config.toml
num_hidden_layers = 8
hidden_size = 512
n_experts = 80
experts_per_token = 8
d_expert = 64
d_shared_expert = 0
hidden_act = "squared_relu"
moe_layers = [0, 1, 2, 3, 4, 5, 6, 7]
router_score = "softmax"
normalize_top_k = false
routed_scale = 1.0
balance_loss = 0.017
balance_bias = false
init_std_router = 0.0171
lr_router = 0.00069
num_attention_heads = 4
num_key_value_heads = 4
head_dim = 128
vocab_size = 16384
norm = "layernorm"
norm_place = "pre"
norm_eps = 1e-05
positions = "rope"
rope_theta = 3050.0
rope_fraction = 0.5
qk_norm = true
attn_scale = 0.0884
tie_word_embeddings = false
parallel_block = false
init = "normal"
init_std_qkv = 0.0157
init_std_o = 0.0
init_std_up = 0.0157
init_std_down = 0.0
optimizer = "soap_variant"
learning_rate = 0.00467
beta1 = 0.95
beta2 = 0.99
weight_decay = 0.032
lr_head = 0.00498
max_grad_norm = 2.0
warmup_steps = 50
schedule = "wsd"
decay_fraction = 1.0
decay_shape = "linear"
final_lr_fraction = 0.0
batch_tokens = 65536
max_seq_len = 384
doc_mask = true
train_tokens = 402700000
max_steps = 6145
dataset = "wikipedia_en"
Below are experts of layer 4 (counted from 0) of a mixture-of-experts language model. Rows are named router (the router's row for the expert), up (a neuron's input weights, with its number) and show model dimensions 0-63. Each number is 128 + 32 x the weight over its row's rms, rounded and kept within 0 to 255. Numbers have three digits each.
Before each expert's rows: "gets" lists some tokens that make up at least twice as much of what it gets as of all text. This comes from a sample of Wikipedia text that the model never trained on. Tokens count by the router's weight.

# expert 1
gets: "on", "-", "er", "|", "at", " -"
router:124083131107156044116056189106131117153190189100102187098146196075162141091100082098102199111149107137145177140078112169092119124104142155139108149164150091106127134092120116148082079157082146
up0:136112115149145111176112171143121164132134117114116165118127113129164119188179132103126167086166103145118112200105150106136128129087109143120113142132104125156117047157160181130113145107137088
up1:129057109141174105076081152159161090141141075114142130151173159122142135136163136103148121117100136141140165117137170176126094153194152117162103174178079108130093125119140090111129115117097107
up2:105111129086089054107194109118075160130126103129131158146108159081121153121115097173177074082106122171124168096103098164108174095081109106175138157106145105113101136155117182125114107169150164

# expert 17
gets: " of", " in", " to", " with", " on", " for"
router:119125096140135044067140164119114156086188128126119114105130127116140132135091196172081124108125142153123100112147117103196076128115103148112173126156111176147101117107134141102159066168120154
up0:107178134108107119191130147093154171125133167136180116138080104121141137085151107121107164133076159086132124066104130184204156075120088100116150149149157080102200130102144118079143112101121107
up1:166080139112143128148143104081152076156116122161124137154164099151130126082106113096136104112158127120070143120098107100101104117071111086105108129123072186144173134206126131124174184137102107
up2:105165148202094119109086132161123141094133126181160139162096134205093132093179151146159005141151142139123146121170140113181183123170072073167145083151132155074172078146113104111108132112160191

# expert 75
gets: " and", " the", " a", " an", " The", " or"
router:100137144134107135113213079047110191148116092070191108093152126157116142114092120145085031127196126112136133141156173110150109089084123126160065109079132167160158141121129156127154168135160138
up0:217199146105172142161125148106130119137124090115141122148205090112152102071155103124142099175085138114160126136117093115148118122066151131154192140122155112155130130148085134129090139106135163
up1:105127134175102136191120085143116100155159096113127125168199119072127160130083123124193136158152112135116187119173174168134123169120191101090064140139112160142120118152157170125150133087137142
up2:115134140134129147106106121174131153117096145165146065121108097108115204120106124107111062089151149125121123127126177070072068087109102111096170168164182128125167117119064185049116127151158102

# expert 23
gets: " |", " ", " not", " first", " 5", " 8"
router:081119131079139107101083137126138154128096157095094154110125125176138140098131127081111172170128115107164144119142105141090092086123138117161081116174104137123127160180092020164092112189138099
up0:146132131090171119089126086127207055132164137115142154125116150147145179173162169080180112182134140088132071152108118102092177191094135167159077170089116125162145185158150126115121147150171115
up1:156138197098078134148109105119077147182105126071126036126145122163064172079155145192141118139129119182139205142147104091121167135150041134157089123131095079074127120131141140098112107145126133
up2:128113162114154144134149131163167134149124100120068156133119162196108155121097114160159095139123126158099129127087115095176109095059179145185134140146062045113142140144101115133129136153080135

# expert 74
gets: " in", ",", "s,", ".", "e,", "),"
router:079113122104146152128177083135118109122110131056113091182106045167132119109189124128126119126062110131173131170141145135098158196161120119074075124156159114133122162115128062172160161158095159
up0:149129194107111108064141146126109110154119100137135149103162153165111139106141104209132155109111135129119193104089178134113149114124144062168178094033173186114119126120121170091146149166156140
up1:103101104136131165116043156105088069177170156149127137118136131132168112143096143221135106139127093127134101114085120146154128119166069113092094146156144104157157139114182062181124113182129088
up2:041121060148144121092145097145072076133118135150106140162124107074168149154087210088108108124098087140131165139124125198157103137137039150167159079151099169165141130089137143096172169132096085

# expert 57
gets: " to", " as", " in", " was", " is", " of"
router:116067124088129185119141101074080135141130103110154128151144105175176090110142168123115125148130160124136149129136157101186086204125076140092173100108077129125094144114129088043149093138095171
up0:154131137090193136112177105129090103166155131153119062146083150176128145145164136144162100143159045109138084144151137097120179136126125107159137136117175052156146110127117182166125158089030150
up1:139180163124106108159170149110138103148135123178172092148103130101145096118135132107171123112110141121135120105146129141154112095174174146126125141219167122064151100164137147136128112122162070
up2:148162160055143073144105097146144099207067117118182124087184216180118175150110145087131127081137135146098108147117126173181115112132086114092159134114166102145099142163131148157149077120131152

# expert 8
gets: " |", " ", "a", "us", "i", " —;"
router:160129146048103134122155128105111122159163174116091125135209104105152163099114089082080184196159083111149094116137089110091090110161127134088087098194157099077123105187112069135139077152124115
up0:130102146166148141138155149156132102187144056158099177086091170040110169159140101171167192098145117119165076156133117081133057143106196090116170172114160127124160095082099066135126091132099133
up1:116107193172075076164138144063102134115111087126184136097151152161121131066116119071082156119114157141105163178032052172085146106118125167139181091128119132120130115137162186112140095113143089
up2:144120160120082105170080155189110201137164146146135090093128123059161076068141084147114126097149139085140124183186151147131141105161131114146097138119080126172074166180104139159096140166176174

# expert 47
gets: " the", " The", " a", "The", " an", " its"
router:113143150116080129129159128133122188112145140111095138138199103145133152101147118121120126102131125093139129121152125137096097091060161162122082025100141170188166095099136149170184181085175112
up0:124119137183112107145106112183081096070168120179080115101131138118184150123154091149154090117106139130095140129119125117149097117125083151143081046140088122152152084132099205153179168111135128
up1:119125098073136109105121153150113089112097091105158102152171141096138128080131151160125128135148179131130100109143160153049122095087178131110098125142171152095044148087109116108140139127129125
up2:101100153103089192178189195065108178117105153149136115065155114111137110192121130062172113101208147112102144148105080107107119101121121160139081137086159192176109128115160128136152122118123117

# expert 15
gets: " |", "|", "-", ":", ";", " /"
router:139154066132119110106141108088189192123142203063117082160128131132172119130085100132174094096113055096159126148143121156095133156141124089110125130092164205187106066120123099130140161180149106
up0:067117104154189119142146137117104078107108099108158099125111106175115132101122185157188094103131128176079129107085165089118096117127198130147123106187120128179181113117160104099109146113122126
up1:118066139118124092091114146082130107119127123140140164067136114080125061161083130060155115164128144120124150083103103105094160151142184125136109158077153130073076107128145146139146143081078160
up2:051149119161082091164161120135119117082102163109127077191148102121091136153146147111166119099159119140114122149161113121126160163139136094126141111147140120152149077074090101103183141115137117

# expert 10
gets: "i", "a", " ", "h", "o", "k"
router:179072091109147105108123178133119118078109107139160166158135148119136124155126171118105173071125167097141108144160117161130167098126112098130149130143191158122157110145115158105100150165173104
up0:147144208135122097151113128149141125128159125182125110093154084130149151113150132086151146132087091094099113134106109163113104084145150176133142127088111118111113123057143092116154170105221101
up1:099164092147105096148145106106164110123090160098137134111097126124082143096141117080135127130112129109122096129139144151092123144095108069146154113120115154131204187139131168107097159102196114
up2:151146128106174115201132157143157131095130163132194171121098142163135117170207200125131139137139111111123132119134151175106121129144046098142119076135105166143121141115169135075153140179144112

# expert 27
gets: " was", " is", " were", " be", " are", "in"
router:124114142086101155145136135084107135103161128158145136138137154118130158138067140139111158156187179118153099142135066104125119155129081102115147147162156167108145142129167151052095088071145162
up0:116101143130160135134145099158128187087087119103151100101160116108147087173216126119078096135164159133126125129099080141131171085135147117160071156083099160113050099199126121090137052120119141
up1:116116100220137137085091143086083095155136151109111155136081163090179145116183134147138111152141110064092086163106156210141125124146144078127115185150140142151172072149136159090085117157065105
up2:182205137181042100125162124143053102148198118126233173141145148160096109117088098117174138122127120123157126118139112064094114178100051078143119097180148143128129168092113086073125132142140112

# expert 33
gets: " |", ";", " /", " —;", "\n ", "′"
router:120115111076155134072160093103142124116140122150071133197109157154139173104178069150122113095162156101178147134138107142077161103152141149085122131111111097120075135168127062113155173183123135
up0:129089088135143198081152138129127179142076163138110216138136121159090094113131109149113127145152146158106111163144083149109182071176117124098137110102081094136082160119164128103106180086107150
up1:128094200148164115134141156144152154183176146088163129200086142154143151099114099076180116112172194126124082138071126163122117052144131139137124209121141091170145145123088065084144141096113157
up2:127131129170124186081132080097101087109119099145161130123075089141168121090111109156071109039150185128110122170096154124139087087145127106064087129135084186138118147195133140098133172127163169

# expert 35
gets: "\n", "==", "===", " ==", " ===", "T"
router:173101080114152093160108130116122155113181137102146105091082103089136148164152108140115117165095088136161105087159151175133103121133142113151083155129174099148108155148116169187122156178138157
up0:118107136152116122192179111063085111112110099147185112120145139151092116139088163129143058097111140106101128139128114190156169201126179170099132096122184132116100141175154121088130145095112106
up1:091122166159132121144087193137138060135143172116128141138068101128101129099089121104152151115159097093108174136102085147124114091151092147086145164073139086195088111085134183143134149098138138
up2:132093157130130119161160062143119080142107119100177120116123155087100080140134126145149180134122138191117175182124128129179086141107158098132134116169099143135159138079128140088135088173139127

# expert 65
gets: "\n", ":", "==", "===", "′", "/"
router:183157094131091094113113151156104131069151144176142136191169151146100141112154112133119115130082076151117117092153119191124133210134122179153162134162165179161146095140083113127128112188161144
up0:108063153106112108132136154154097123110125109081183126155173085110156117136145178114157175152123172184151159133096099114132139169133105170141095134065128064094153115162095115116174104148203192
up1:119169117146116137171140163076160193150155180128124098168114146117146120170117104083124129150112134115089220122071113139133162108106104168125116162062186122097152113111113161082130115137162128
up2:127144159153093110146140169136166070120125088181099063079188150158127183160132093107157120090133096152099103130142128089104147142134199104145109140115109096181139173173148071114119080141196112

# expert 67
gets: " of", " in", " to", " for", " and", " with"
router:142125086156162160086138092120091111071129100085089143133074155180172112149122112159110116129102159161107077142135142122142103157074166111098131110157085113143129086098121126051173128162125142
up0:122078087172152154143170091124072220148111166158093087102109187122138164157096118127162117100089100126183168079138178132131159117141154116110141157100102147070124122156104087109108107172174108
up1:065177171083093122068135155142187114127167156167156149126142123080062078161179136114134139091155133154211148098099152151141160139148190185129079137132154100138162150137097154125138139135174181
up2:131132106134154173139140132107113112164112223122120214143134046165165149204122168078104126158094110107185104101108110122147124130161081106125109188126201118122100089142124076133098170155145103

# expert 78
gets: " he", " it", " He", " she", " they", " that"
router:139119067163078131129162161030083161181135068122100164105170101139095080156130152138110180152090151126161132157153143122108157121153089131139129138102114161155154100241139095113133187118121156
up0:155135120071064069193072140120175167138120203105118089138134134095118127179085091167088091109232118137079123120132166125109111131190112128117131085131154145099147194114071143169134159128108160
up1:158171069131091091145125143161124143072146106085105127083132131182108137185129117179141105130152144082086125144164174075126125091119132082155168125095098084168136185127156130093137117110071151
up2:096113139084131129175097091093127169150076176116154104120126145105092164104167154132158111159093157091116142144127109138139168058170141085148110136171148192081108139167127111136177118090122182

# expert 62
gets: " |", "|", " The", " 3", " K", " T"
router:164107056156169148137093096148115115155090150117097161161078102097159156156092199158097079126097080135146104143156135134125134096084188100194077099126130119115114176130126128153130153103103084
up0:132145103123176113065100141110115155135132160140140150113156109109122153175131096160167124113074068173140104125116132128164170129151128126118049160062169069106118155187155146120061116075113125
up1:146139163105078105115138168159123131154105090147101180129100104103117177083112147138204122131123150137148127130154125124119114089086123153138129126113084129069163205119163170145105158142113041
up2:093155080125200124142122128109092105141195122109108077106111161124092193142089120131105099075108118074130153107152125098141104111140080114167132104097080163130088127107088150090138114175090162

# expert 66
gets: "\n", " |", "h", "==", "===", " km"
router:157157083124103176081123138142156165089143131158142180147155173162093168081177130110123087157143104128141106096153148158133048161142137098110172141145069097193106092136087139173114141139130088
up0:090098163115131152127105144047127152126125133130083184122131201084112164146123113123155095140153175109123106120130119091167146128158181128149176127138150129137099070057117161156166146116147090
up1:120111157171116090052122077126100135147113132153082164209076119128142188042164136107120131154152133100097090144101128092086098094130119129129105156126127099124113122082131155157105126124106128
up2:102174083114117153106100187121083139133126121078141123145083056069128092151110135115156103187109117139182104079147124136124132071113092147126155068182148135135127117069131135176135133105106104

# expert 14
gets: " |", ".", "\n", "s.", ":", ";"
router:171088111140144141096098115114134155129163162112101119109105171125167114149141123148101153050107100111121089171128156194113106119225155151139140065088119141116144068151096098140191129147149127
up0:148072149123123099119062139136123145155071145185139167150153134047126133168096147093097111083140175146091114116138177081101077108105090140118146124158159115095082161121093125086154126107079116
up1:125106117114117148087110139202129133090113117132123105207143189089151138110130129105110128096136134100068113108156138123120182091153111158182171139108146137071146083073160157162096130120121088
up2:174107090114157136123143107126145186123077103129097114102160137102193146124184164144127155102152105162133124156090114119139091132126146159120155134159103149096136114147126107123151148133215117

# expert 29
gets: " was", " to", " with", " that", " is", " for"
router:143100084088086146106184139110074082125173103091166126104128118169132079183175101110144075136172159134126107188123128109147133204111140172103164071095098069073131177125116080057100077122092181
up0:104072181103092092097119091142126159132124112149137075157065125112126170150105120123119141098101134136159129159182142160167123079139084151089114131160117166130116137149115165153150170133131139
up1:121093167079165151124146156112179148130106160163157129134133119101141089122151136078117120103147150137133156133138097113086130156097128205087146128109181167129123080140111166099088090073153169
up2:154115099153160090121135157113132122118100123141145147137163138161169112150153104147073087158158111146119161188063108137118156170114105200162143103092174056176086092129181111104071098141109120